Experts of a small language model: 128 SwiGLU neurons an expert.
Below are experts of layer 4 (counted from 0) of a mixture-of-experts language model. Rows are named router (the router's row for the expert), gate (a neuron's input weights, with its number), up (a neuron's input weights, with its number), down (a neuron's output weights, with its number) and show model dimensions 0-255. Each number is 128 + 24 x the weight over its row's rms, rounded and kept within 0 to 255. Numbers have three digits each.
After each expert's rows: "comes before" lists some tokens at least twice as common just after its tokens as in all text; "mostly gets" lists some tokens that are sent to it at least half of the time. This comes from a sample of Wikipedia text that the model never trained on. Tokens count by the router's weight.

# expert 2
router:143102109085108149124143107156172097121163113111148150171160127133161178098151122085144098133114134147108139128143134131123157078104122146113093093123137124121104081168122110124113144156127149103116141083084187149139138112122153106141094134149098133151177146173175146120100146151110126156103099096112117090102093169125132147117121127129115092135174144105134125134172144117134134099158130168161136103133073127099129157144146146127101179134134116137124119126121180131105131174115105143124137129084140183124110100128118109120142137178145098135142115117088143160151137151169125103126111101142108123145126086139118173115141134116101140138123114165146135139138124134145139108144115110158117160089115114132137106135129171115163042140172136150114145099125108137113142138162146
gate2:144119135116165133139107110111127126088139107125078122055146130141167150122132141118152151096115151147116133140109142116134156135120097122106125151128132108128099163129137160110133126161146159138133150142142147128142090126133123104143128103096097081129098117111125200088073113040121167110113118146128114123138133124136108138131124165125123143152160108160127136133107094141106108091124154107132097139106151078142129145113112139166074098115056146120106124144091137159161110164155137126134100153177130138124115116134113136158113191101161115158144189119141143119127108109089143114165140123140118149093131130120117126149101143102119149088090139120154129133135171077105129130132121108104116089160147144136153121146178152076128143067121127106150111128113128122129096108112119
up2:133086138124147130093116154111108118123097142125083146135137094119064153148154082117134185155153168137094145136139124111174132143129110140129133153138121135129128134085151125129187146115116103115132101158106117137076096129112134142130129118117135102099128136114108132151132130169122139160147137155116129150101098103088082173126126142146148142164118150117160161127129132120130126127131099123180155072191139112133128120127171145137130150171098129145163134124120098152142133096158156094165134139175141156144152142136121157142165099149119142122156138176073110112158117092132176131105111107111115152125130108151151103143147092156109148119144109093112132163144089109107091107132090115152132173155090173114124109092082094100130143126149117137118146128199122114124130140130133
down2:131105121146153112124113137124109136150118118123119131108154114115147155109088107091131120113146123149151148109125102121120088152109123139160117156141117119119131153150116122138140117132132161151123099161149161141131137103132104138149158126140117145135134115117092091102109163130215148134119133210138141177100157135101096138116118119149131125139125138097141117154156100139120146125127064125122124132119113140138123132077107121115126089141120128159133132105069106110100122134151120144110126126124145155112120095140126123106123113150104153141109155138153135138135144106126157123118103122129106105144146133145151136141117132095139133140125131124148133141126117097121070136136105140129129119108140116132127136134125140132133255131166147103130109120157134123112137119149116
gate3:114120134110133113125113119130134148110119126135163076135147123153155076131142110101166102136125116185133109107160159139111094102121159115089104136120135135136165098062113125065105089128139113138141109093148152071144151147099158158159103105146150169149119113122122122121132125126150107159114145124136131109133122123141130112118109119125111157100089108152140120104151146136149091125121117076113145106125130139118134155167151107070117136098145110129162138098094132144114110153154104093171142165153123112107105137086126116139075122136168112121144089117086130096117128102100109144158080130112148132137126144138126173091087155115143087106116110133141116097140111170145184151084085112152146122123075106115100162131077137125125118130116144167111073157117110141142110130162144
up3:160110061171138116107135159157118116172131109139128137124117149115092158144133109123067127129131135101100123136112120146181124143157078145141128142099099143096161168138143101155126179148150093143106130155134135109123081096129120128124140143110110141117097085117102098179116083124158155125116107126156103110077145144147066146116114128145134117116121104113128132132112125103159143122137103138184159127134166120163111096138146092163143148156109169137106132116146152109119144119095165165125116102108144159113144115147105122133125129149170152154122112080150119130160116134202133122097128101147108165123118148089143111102155115112142147168155141136101119159127152115114091144124128132113124105160110105141140075112143073120179160168151145110093135118119107134097132127151159
down3:177171111107113163169116167138112147110118099121145117187136154121134142163124120139098139114129072129140110125159128118105114124112110169147182163144168107118088108180151148140167136090134105137173143098113068147120135116133135127156142161096085091158137113167122121153120135140119133155116113124101131101072107138141111124163104142169153132161120083076111174108102181117107131113109163141092153127108134116122137124149104149144116131114156156156141142092132114157117120095125105058119125129113136124121148131104122138137133082098164109178137133100128113101158119121117136139151142111190120122083123106138159100157129093125101160126136181086101132129109117120111104099129118137125125139096141138141098115128142122097129108139083125128128144112141114098148147164120110
gate4:100101123118160124149112092111068151099116132112134144146136141110147150123165139124128134090100126113087070086114125156140122165139069131142125149130092144089137113100131134156125140146113136150149134139112136111108100114147123199097157113123113174086104130133139154124133165070103135135133160101156100121099159124121096152155158111116133112112151159118110120096136107124124135118132137106125129122113128119145096124116112111147135127138108160151131115118150134138107108148141139132127094061134128104132111115155142092090109122104113167143137134138148131116171116124133070097137132185094104121116105171104133151108083156097139192160116111114122152143129132136120062130180073183142125140143142147108118102123142127100105118096112190106144146131105154153132117068111131
up4:144094115119107143125109122100134158096141120112147123180145111164166152139157109098204099104121136126080100126151102162131151092102102173138140079136105130106125090089141121106130150101140142119157185116131138179138113156138151130113144121134124179131068132173141140124130158125124152087112111103142101121148106130128144143181133129076153149151147097122110127141129157151131114135151116112120150157106121117134110168118133165129129146115125136137100136130149139134136085131138119106152111118147129116133116169144114141137097147134145153127164116108120140106157136161143128131110184132129138149053128116113148175126081168159138090121093127105149142118156186120152143118147095147061119154114110109082122129132118100110112145108129134102153126120124149171166130072125103
down4:137124125079146138114147161141153168092132128114171099116098152142143135141125127122164144153133117155124133143140127144112132116127157106112121126112126134092113122126160140103146138143137129122080140146148122128131147123115133143074156144157162156095096094125131149088096100124084130096122127092139148153127087120101121101113111132132108102148128137123129180109131066162143141121159160069108073117101117128110124127146138107123126102182119147093174138131128170081115145197153127138102155130104158135144129153114138091117118135130158117079087118108170163150132225128112095099082124118156119155145151156167182160135146128138141094148153152132145121140132109114158156115134171138117121121123085157135159117163121108091101128131169105121120125143128131147141121100148147
comes before: "0", "9", "1", "2", "8", "5"
mostly gets: "1", "0", "2", "9", "3", " J"

# expert 7
router:121113104097102114157113116168101098120144119111152140082138127103160144123144139107161123110089108153149181116112109087112121143102163148115138124126141126118089112128130149096114121133096136154113103096107152092159108090140122138136102108112139142118128157150154106084054144123074108114127149097066108111132131142128107149118098143134112101146127125112126146137177151106131160122186072169114190134127148139138137133108101133104096090113142114135183120133141125105100117127130096104147162115140136130103120139110174126143123116121130107130142149133134178164092128114145142156109095174137127176172084105179132114133117099139111148156119164134158153089130127124143130124155088142155110144107113111119130146125084133154139075172162134093074124121124091109133125140140118
gate0:093120138104131097125123150150133122119122116131121179090134106130091161184098102115167136134188110144121147194093122103081154117122090136113149137107099143118144160095134147128129122141149129092158126094117155077122192156148137143118103107129156111139163112105115121142163120103122146123160095166145122134121153140169120154166165140120133139144128098112111091148121117141162130150071168144167108144130087106162126134109115114141147138114168114140135171151133156151165074081091135137100130096158099112148135161114166110104115134149128123142134114096127116115129109095138101139127113126089113142121159160156122123182115142070127201110119111106151105131134137114149144113125127133136123097099112169145118141155114147137122102165116149122150089155142100140102135143139102
up0:121150136122125142133130127062113135135105107099154119135149148128132137093131115102125139111132123137146151134146093121156102124113107133123099121171163165146102162157108116115127109135069117134124140191139174167131142091125162154134102132112117127142154114085140117098107167115168146153158165098082106137122076122104179092111137128128124113098131150130138148133132172131095129133127139138137119099058119136089110103164120177148110167116087107163113060169125097100099135117122094099114116143084159136134162120148108125088153112109127117114125118098132133129132139149131141140143099160125172078098156097069148133119130132129157111084113118110133118125153108126126180136099159093146105136135164109107109092146156118127123145085140108129111162118102131120157148125085125
down0:105147162140077179063107101121169127136143115130144107174107140087111118130101134127151095117130114128129132146146103141060146119139131160150118138149140132146168137141122129091168116156086092123142120139105103131126128106152157169141174136097095166116135114108162090095139129180085124130102112130143137129123126108102146090133173142125143139097140132118153104082134109127125146115135121180113104147127156132134121106141134111106160108110159154136088128148139121119119148158125163126139179184161127110100078099110101183097121077141143109138092129089105104125122154116129157161140110162118135084156099129116124101101143137086074130111138138125110131080174104143130146153155133134113149137116112167127111139107125157156175106145131137132140130095129128093100110160127138
gate1:175149126129134114109118139138097100113165166108065126104134098118098180123071137131106137114118135127151136136141128116135124119153120156100097144150148113137125134132186156132168142127157118132139105112111119143155136076134142126129125153135115143120108087139072103114080130135136131179130114138109130132183127100157104163096113135113144105136081129158123134133152139140125106165137160117107113115133140109144160160111138136121115160122122131140084107100166134085092065173120146117135124069113101134111165118167144162167093102141120112173148106123144114100081113167107109111115137137158089080126118119153084095126147142084087114105125146154111145112139128106088143152109092158106142112121110122154139093153191141155140131135137102079127114145155133126142149110110112
up1:151164144103106122094076080138147110104110159134108112118119096129079146146135142117103150142121131089114181133136144096106135148136106124143070112115114132123123122093150116166145175158133135099142159089114099155082084095180124161116134177136146131101123101133081132131128139135110146129127109156106159148107170118125089168141148146098129116132128116126091126097174095124119151138174128118072121094120150127136110149103102123137114132111125148182107131094162093136111092104125144143161112109128084116132137148134171110120146062122112140132116131102107152088174143133163098178134133127149127109166170123157154136138125117128094094141117136131165175152114097113125126120124114173148097135161117136122096078118150155118140139128087144107154151141147120131150137132106136
down1:149171138160147096135128160123148121166140131129100142133163165109155075116145129141125142160160095099165122088167140140096148146098124073136139127160112153137143125143147128104094098124165133136152168115136126078138141103162157123095091131150138108142122074129136144177128133095111141127094159146142139158120128098124135122130144109098128150127109123159158107114187154168137088152132124086165099117083152131165062112131081151160132148141121109116143132109091148128141125117141131127100118097142147126109191115146177132164118140121113117119131094115142103168177126110165204119119116106146104113123151150096105149157128100125143126105074114133131115144142151162134135101158166110119118117138138142153145096134145111136135174120103126115132171169141123132143149138143111
gate2:102114121114068096120142084127115118120125100140148118132140131148109141101143096077163095130104140173143109112143097139175161112131110169099110147105128117105137107091139135143081125085129108132153133121148124080109177136139142141130155111114145162129137119134116105127109147133122111121137175110108140136102155151152105129146112122131130177130108121115156171104124138176128138114126114123132115102155101080210130131071121139152178158116141134102130145154118112058149113120138112110160135133144154157102133134117164100184090128120117157130137121138118107126159130107145089109123103152139093132073085112150125124153148129143134119099138133140151144099153115098146120167178143181126102125087120139142129108094122093118099119114131103101149107157117062153095104107154137
up2:120106133119101112118115155114073117125137123133109163137153143133095108117111156097112118103099137117096104131152114104125125133156138107109066115108155151105107158108131117148139153085116115128108150124138141130077105094095089121155126119153154146135170102145118116105115182138098125147129134152102168157087111123109133122114123169190141188167157098122132181097112131141117155113128114114114134121153066075139145130103149133140102171148094112137120143134131139147116104125099168114097114146125127177171104115107124164133083101158167128116139089148091129146177158109154113149127122116201130110113125151093165148123111123105129137109123148157099130147145149099151156135111155137134089108133143142132112131095161143133124150114146121101104113115114118086109067156164143
down2:125115153099118129166118118158089093140147117116165143133155117146132153133098142142112136104097135152136146119141100081142109111158140092157142111146104148114116146139122161157129131109120114090069103178132132173140118109125152173094160106149175135128132136106171103120072134114163116129148135131114084098092159123092131125182117121135130126091123126129128133120109103126085114172103110115120098134120121101133117122104102090099150106102121163075108140104119116128134137141167134156169141069154114122123135126149112126142153116139105114130099124111111108137126187126113132157130164125089138116157109134121150047140114057129129164123110115129140108129092138136161104126127135088126099100113152119129132127093114081121103210139123152093126106156126091148153102108133104
comes before: " the", " to", " by", " in", " a", " as"
mostly gets: " first", " two", " one", " this", " other", " between"

# expert 3
router:075129126091100129140125118135122081110100150106130132185115157140113125153161129083157081126136134134158111141116121103116095097115157116105131152141142119140126090154114137114135143152121144122143124104099108116129130120128147111157123136096159131167137168176154148114102174104089123125103113127103133125127133122113121146139096114096121128181125160097105115145174113065126127095159134142122116150110137117137091117115138136110112158173147161127107134127101118137138119148094093085141111109075136147139109153171140098121162105132138120122105139131134141157120165095130151095135132138161133133161077122108137107130144117151100122157147123127126135133086093128143167130155141136142092156116127135107081177143108145122156000138144115113101117100116125108185157105107117
gate2:107131124147129099120092111127106123102118151117119106125158139085094133142113121134129161124150135112146167147137136159131172090120138129140133204146150119148127141104107084127114104113104148122126131072152154115105143130152100125126130137163143126089076098125112185186113136156130091140139107130130108125127129144118101166150072097126098157115123138135097106132127126143143113114163132113067127089166146118174140109126116120178134108083122153164119103145106154124102095146115139144157132119120088103113102136095159166116148081107113130141114135102129130144142152130097116156125107090132102097108156127119127115144120063127182122114168170098138131121126127101145121141111104108124108124146102146087118171121153092121100140158115139123075103103081054114101137124152124
up2:117159109121149130129127123124118132122109158108143085127120137126136182165108095099142122101121174095136172181142121175146150141151123123146135158093133101105120104105093107102115132137130107074156098128124171106121117096111129105161119128141078129116110061172171157147137111145125137139111137129151145135111123162116148133128095129115107168156122080089106137132107100121142129098113167141085102114103146091132104112145130143160167129094107128128124128144116158156150119109125140103173161109097139141122107110115166168146172134116100144117103149112092078136137097117142131138136116124124097069123134088125098155098138101112183146129130141122133099156142136119154132169124094081122117112128095127083146152129133119132158080135098149085106082134099068102123129109109115
down2:145119146111102084124136105168158110094100137152110112151082141150164128087116136130091129104077159144131139121135107104120159125161136117156110143138091129139094144120089119162103135134140131087152140110159101167130161137132149078129111162117136183142122149088183094116153171153156127096117155128121153118145113096086115115129103127091155098143117113109141129090074134154137098116079118138097102140173147150114126117121138136118127115141172136149137157126151138140117163123123123091149130140108094148130140149091093177116110134171187157149137092100113088118129112115131130142157134131113089139090113131110140123142098132068109121121133140108107091112146138185130146095099069115117140118124121097135155123067147171138121133121101113141116127126122124137178132133098108
gate3:118110093130090125122162121128138129115126180111119147126145134147083151172083125129172155127128126134120127113157132125136136153165123139099171112154119109136125117140119152135087163128112128119151154115117121133112132149146105172176146097112089127134077103122097119129129158095136145120130112151088077137124143182131144154124050103099139142143137132142118129108107111115151069093133090155173180126103140136093091130127134098140161138122164149126141111167126096137132066136118103140106113147146141122081148109129150131154151094119140095127132166130149146123106082082099118087161090161124123142138132112119107109166066134139118126085131077107123121137161122138150130100130138116116111129143131130125105169134090173164134100087107101157165118134115106150132096136163125
up3:121118123160141101127118118137081136145139130133125121150108117105120162138139107126127085145138164091119113115134126120143139130170130124135139192151133133116171131127118087116123108147169103105145139132124152106078139143107128110150108149090132130107162095142094147138108072142147125130179163112175125100146137126162113120127160136109105183130125196151131143161134124138134152157139113121123151152167145132144122159169152101125152152113122125171165113125128154111098154124105168119197133122166129107167135144156131087120094137140098148157141091124108130160109117173103135154107129085122124136135173153129137148115174114139153166130116149124153121125156098135105138119147127061165150094121160107134085111152141113165127165152098081092130086174092128102141126161146130
down3:155095144104136124150114138107100119132166122150114145161080122128153152137143139107121079105127190175105140150126090136197143153127145143148177123130111099116148100124124135147099102114150149101104121145145156121132119123157093118111123183116126133149123125159136175110188143137162133152136144144141145129136151151151099078140162070114166134161146122116130144096104138079135171125096130146162105093114161150131151123111135129137128159115117132151139149140103133132122084125163125120089163097136148172149181125112159101131149080123160152110106142145102155154115117130127144095140158126148120119067093135154126112125147166104123144141107149159122120102152140177124130132121126136139112138140113144146143107134173097156111083105117096123151099094142158131182092143119090
gate4:110126124113116118114165126083147160126115146129114152126124124193122144156131114103126148114135096101144135130141151137085135139093121112154145174128117135117150123100146120152138115145127163139118143084138127120101110149125128130122141109108152153120079123117089156108142129088137107117167130122100164145121108171114153088155129112132116110154142132108131109122109155153136114095143129084134123209137112079142120133093146117132094122144111147154149097164150105129134113158131076117151150148124153148150121126052133121172147102096154100151126135180087122120125114158134135111165095160123152126102106143112154124187122151144149172127170122152100116118175101169132118124117166118132127054125156149115151099190122110126154106087143111150162091157119104113130108165157131
up4:137094162112158122138125142128130131128184106150130104134148124111119030112112165182131115127108141128121143145114122111153137105156142145081175107087135130120133151109147135117142126090122110124134156146148139131128155113099179146086103152102125120121099162084108090133115140138126164127111119110117113108182129107129099125161096139113129121106120127152116123099156090111121101151079116166146142080088130168124178126153098158117166110117139099060154155120109139136175132091118129130071124136130124136105120097141163123141128112113102106136105165131140123144136087105118131142070142148091133175132131127126134139116089142159097111139134129118107153143114144107095124161113136102152141137148120155128108140128100147097150166131133145146148114113134190140105151166070101
down4:093114140122113125133117140154128155141111130125091115106136128120113153121074122108119113161116101102133151138109154121147100085111127094152121137143107135141099115119061142131132147146112140092128177157099158164104178140094109182143099140145141129071118084183051142146112146108126106133076153162128075165101139097100115136131097130131155088099139125141078114144128142095149160134150112074089143161120127137117105082121146104112111103139110120111141130103094120142076179120165110122132108137130079142101107108093120128153124143147146127149106108158118134111095121131154116135153138157176129133139137102127148122132146108094093091152082139113084134126099106103157134152134144145135129144131106146135097122132129104112096110148135140119124124156116133098101160161157167
comes before: "1", "2", " |", "3", "|", " |\n"
mostly gets: " ", " would", " |\n", " JPL", " may", " Yes"

# expert 4
router:122153103080111074154105124122103106124135116128107132142100160142139141163137126143113110102094120127170124109100143112137097115113101142090124152123155116143097096156136142090119130153120132109174108155116132113124105112124103145173106133094114143198164179139081097112121147124106105129134139156136113128120094174122121115123133132068109119140140146115119163147164143112119112085116129122116121142118156127144175125137114126115110141152164109128170170138125137170092130124116083092147124147121135140124112099136151078087140073097125142150092108123103144140097124103135120143115118153124129133179117144116082113137117133150086117155146125170154157090108120104162122132150130118118072164097141143137114126171144095133175064110122149132061093113108111113092133084113127
gate2:100146145114126166156096147136068133146144155108155098125184127095150139097114140149123168147120147141156121114129133128097108106131103126093112117106165170131141106118116132102141142120123121129124111140139163148124144109146157105117062136112128141121143107138114050133113078120142131139069103129159082081105131125130117144126080127126124119174141181096103103090126144137165156113176128125122154120126147180168128137110130148170137122100111113160158101139096107149097113146117137174090101116147115120137120116115143101152160112140118126117110046110110091162131080127071118110153130098122152112144088091156153123145133111095149117130123138148144157141135130108124100095118142097128151122065079117139127124151159108137152144105144137129121130123144136155105132135153146
up2:139160103124149090182103125101104106142142097142128124131147112119124117133141094132096106145115126107142121125113104121109140163179078076134205118133106103084117164127138147101153164133107074117157082146123125134118145107118092101119139134154112115103132154142151130132144158135119120117117133112126094087107174107126138182123130109141138125122144144149147137097132135108132112117165115130138129120141062122137126137110118158123146122136143143141137121117097131121140154134165105114111150142145149153053148158128149073132098150175135143125129127109078142103158144099094138144123113118111101123166138079137125118124157088130104131152119126125112101111133089122105085145134068134140162102079145102107098156144122122114187124163102086073082118091126125117111123146146175
down2:152140124159105160140091172134165157120127150114153086114156111134148150137136162198146163131115170158107162171159134146132137136133104129137111140115125156097124132140103129102086144125110151071121122125084120107138135101110080092133122097133118179154138135145132116139156122097078108120168115125107107138134119100112170144112158123141130148154115137101116080151133152149117113120189124110150157115114113140125121092137157142137127150135119094132103144177115119154109116125168134113129147122146132154169150152142089148140149129156111121144127093135148068126179110136143147102069134110112120122124167081135117139100177103108153136196105129118127082132107153115154122132121135100136140135085107102100121109110114174138128068116140091123120152104131093129130091154106137
gate3:130116170118137190094139153113117110121106147110110101118142133115140125134152123140143124167095112153112150163121103101123131122107155097126100153136159117184079150174103112145170104136135125154117119129124119139131089135132162140149096138104158080147142113132111106136130163151111165152116119139147057139118168111145090162081099152122112153138130147115136133182128161147120143145138163145133156144127146136190095132120154141127131107143095142124166121104096129138144114185147116106089122087131140142132136129145112133110157086090160144134123139141146127148137165091132095127080126110114115126121174112191113114091138123146111130120102130101145132156137154137152144120114127099189104164101100099118102123113145175126097120190192113126129138140098141134138141098108095
up3:142098109097130062135069165146117118107150098134145130133124065132113129122110118137159103137129156106107129139193113161124143194100100125099138111098096118120134120082131104138116110161089106121113115119167118124094138087164128078161133128146121161163064105122115122148110137071122092166107114126123128127144086109147156132127095111094110130121122111144127146163165124164105105118171155117125104112118115112120109126120138097157113117112180158151125137134134113135178117099109142105141101127101150126111100142113116123158119092112145148081136137141095096127143135084141127098133156162145123107146116101157129143145119151141084132154129139127133124167123076148120110147164109159139067109140150136118162182131149126126120099132076102151104134129139103136115094133110122
down3:100109132086113122144129174135104125129160130123152099099092138132144138123063128123120155168134169110135135163115129098151097097078113116148108135104164132120134118134125148097175101142140154122108130128168105133189139152142156095085165123152176112083119107161148084088138151090132127124120144100114124145152110065132157131146127115145144176157119110140148098150096105106114110106113119122094123160099109170166137149131140104138131100130146141116108090123121108089123156101131116116116141094099120094118084122127141131100165110147098128156134138147164150122151172125148150150103119132156124092140169158098145112164144163140099124168132100090128154119142108116165112142151134115113136116134110163154122132105117098115164079148117167165127174150112092096108113101118099
gate4:153126109107093136128104151120161146102136158086106096131126146081113198151119162132119144144121126133160156121128091136133102106092121116112151124137140131155131166165134150090152139156135120144119121140134133144085089117138065143141164112118107150136125104139091150157116139139119133115119105133166082158063147127143111171073119132167108165125132161150149148164124155159152130096099115127121129120095131124201123103101120109149140181135088129125120122148071151132087153146133147086130156140129113133135120152088108135140088141131154122166115122107133151136126113148155103176109157160182088129126126116117108147128115137127156115127120130113143152148105150109134174139158147089106127142138125062151126098156110123152129114153106135139108126128109134111124103051156138
up4:174129080139117116118123131106176165109089066171106119130125148129084117166127140130134148105148146138131113112181089145126106129147133079103111143109087115132117112194129178111125125161145097121123161150151107163166111156116122110067193092147153142155133163117115107119121102105138153078149112120159155128123116097112125160115162177104144126111113116137128133144115079122108121117104159146164133140096099128134137123152132138138131148147137143076136143164125178109094126129154140123118128134152086177156138142134142122106111139173123179140141160116131093153109133153166133138086148106152093142113122120076138067106103112155130121114094166131162108146151145119157124153143137138100162146129152120132131138096137141170117134136113137119100113131126118110131159116134120
down4:111138090144174134169101174101152103129108113107137114168131130113124167175119121147154067064153098139155139156117143153108173155133143156104111128089106074129102129123133137176134145149123101111136103155117094149092120108126137158127091138125127110146128099130106127122095150118182114137096111137108048105138135138095153113129118129090141145117128114126140142140140133141080130148103188126118129141118145129105094119135187136161122123126137140100141166135138177104138138128150134156099117092133116096141146115145110166083129135120125142134080174130142159150144133135116131163105117129092127147121129126144185114114132155154118156134146155115135154123157157154099125105145135105113139096181083142118160137088133147137127144139105076100127124184108151108138121147145090
comes before: " ", "-", "|", " \"", "=", " —"
mostly gets: " |", "|", "\n", ")\n", "–", ".\n"

# expert 5
router:098168113067126146127128119150140103105116136153121133125065140127143151138153128077148125144131108182151127162113115128074150097106117138137112156132137119144147110120081110125134093181132145176148135128114144115138109155106119156124118104099086146153178121111151122148117147105068162132106144104125104126075090135164127103092138120168114102134149135137121104165166140124152108068129119109106135123128144117126148151105101125107144155130104131154147134174123137151100146144135103129122086144090134151143090094140133085145163107166147137150100101098132145113146184129132106148152129172112108149144143149109112133110152129139100118164129100126126191148086091121165129128147143107124125120120134109144133134139106168131149077122125155132105140129122089061128180097139117
gate0:149167095107106132134168172127132129158112131139144125162119121102178145190096146087123120104133104122154110108130129157097113097128087130142085128136112153121142149127119151120134131098105124142160098110116103101089133102163162151082148127123128088121134084156155132103133148150114137109106137150128133115092117120137162142095117167101100155141103140146094090124103125111155146157106130147192128145129153126171123179156103137138135129171093132152149139151129138121127092149150113128101087128136135145155082088148112106116056132129126150094148126156152123152152135150184104160111185172149108117152134122139116138170115166137117165111154141104116143140152128170172114144184149131108137078148140097122108134115128122134137118143078142131136131110114130141118125158123180
up0:119087082117093109133117120129148141139117115140088075132112132147116143138125165073089099148114152128137131104124112176130152110141118094118108080141131159151152099093065151133127113132125124106122143127189108154116128185099138170123137118091103180122109152143163118094200113124121167153120110139141110119107127073142124091138141173124164100125085096100124111182141090143161095137124120157144156152129131134089119125101139123121138144145125148141109085131145142094167131091128126125107115126122110123104148130131090118104142132117093123107149165130130158135160145124123127136109134127128166122145141121144094111127121161124135142121149095153135182110103159156143133150119142137145199099129110134108102144160135108134150115105174127151148173069104139100128096099138135
down0:134122140145105120107153140109113117123118097113158106091148126115123142128122107145166112122108118119117131102117090135110106140152135116125135099126156109121127139138179110122127107079086095083120076146119143112185150122139136125109115108094128112101162138165107118143142098143162120106117160119166122091107129166088147152180156157073140097141159118085091175108106094168114159177153169130136067146134128087118092112124113144109145159127139110130118135143130115173091094123110084129126175092149157112108137169141137174138101136116125112137114118152123103132105152123097169180109097144121102093168155137109125112130143129117130099133136131177139109098117121134126149111118116138176126121145091109116141145138145106152118135182163126098125129139114135197122154153142087
gate1:116185095144106108107135165085149126118148133139114151164156144112141145113190113093126083146137105133125156128139108097165078143132132100156082160197137145121135162131096165098125105118154162132162135126104168096162129135085132124122091139102102115127119100138130099120129147141085129149094112124147097092132138127133108121120111156156139134178156106126127121136107141141109129110152065119122120136167132146107095123128128133123124163077118100123132132119108149145146135122134103109124175162150122101132088149080143148160088111132110121115103126141134132122106109157112151188122108173159088134083116124122098122092127105111124130119140072149112148113134141131122141101118076132130168129123146129124124114190094141117111127112091132173103129139146133112075144125184117
up1:115127150157127092090148134098136153173183117151123137145111117111148112101190133132144087131105093108105173098142120137109136160119137090172158126183145155101163143103100151124151109132171161108195126154140154120156127139121129134050134137132132132131139125121127130111125115106080130133118116092132144139136146102137099105139136130174124136184117124135150114130139122126096120153151093136148151142136155114091095121112152158151128152107124115111139103163126108111152152119154117150102164154115137106156119159095134129140192134147120131072107156148129125109132106164140150184099125130115112158078177111125105128152121135118102096094074133135096114169132126145130127142153155148090178141133108114094129138146107141078078137106097093128117151134134131148135121114110119
down1:117146101190147149113109124131110136149170140116136188112138115121150116132143138132161096128126084142100134126130119076099159105148127125154153121064094142142128072125106095108132155139146113138123141144119093123139112151112126096110129159156112120152109127088132138118101152132142141106147141144154163103131125091147130158111128093098183115150104081125092155160154144100115112104113124149096173121110086115125156172106105110122154145184140120184137097127148087161159129116144146125098122148167146137160140144104119139129136124114121143130131108144133136115166108174131123127130128125062092113108141126123128122156124137092137129131084123119073116120079121145103110159131161142100156096122065109073137143145137132080133171166186115142145164132126113117124112121143127
gate2:154130106179139141122106118111152152059128132171091145134155151140115138159150149101158110123156115097121141106121130118164119146097115115142114155146127120085120138140144103126111161143120163196164128110140134173099124117159130121148152145085120181122110107133156143162099125099114113131131144124098139093105132105100097132064123141149109106134143149143170123121117101116121143107163148088175125180099106136092118118165133129114086123112130143127164133124114160139128166133148073142095104159107176131180126133165119130145106154154176123134111107101136143152144112118117139168139157141120130123183117139114105140106067121082169140159093145137160120142111139159123122135115146105108084114125122132138133147163110125124126137137122145090121152097141106148114093064149154
up2:114092132112161162122112157118139148120083148129173074104130127129114121137119062156088105113145095132115112092149144110113152139144160140132119131140170121139188121155132155120110148114131165131191106137149081124159134123086119164127100122133103112164150170136142130138144125184120166149170124156153116097152146113111145125146120084136103105095077111109121170100141157136152115133147080145115135105142120128135116125107156098125103121123174134118120129159142108145129131123134123163159144157147120135120148119124103140144149133108105108143158153113102117149117135108135123109168131133135168073109120152128136089157148134153122125099144102098104125095104126113131081133110128137179082126087103126159139105131057153118073143108101111101155167128164162120150125095092107
down2:113103117115144115110149125168147100106139137095145109084122163130146138128096144123147133142126153085174168128113155107086126110111152133166124120111147084173126123100107111127137138118150150129136148107098102135150130170126106119129117095127087119138145123140120124174096134139120150132129102089148142116164130155128098174151123103156116089137142158180117128158083114141140160083110104094120129110110184218089113130158139113120088101114130130155181101124075163088119122142119088124161113127128124127132134129143099122153139137147145105130145101152124142145113110150133164153134063113108128104130119146093127143150116081120114129144145119104133112127129151130141117091143122133157120131180166114160135138095101120143086078156162094151128151102181116140129132093129177
comes before: ",", " of", ":", "\n", ".", " and"
mostly gets: " years", " County", " States", " City", " season", " film"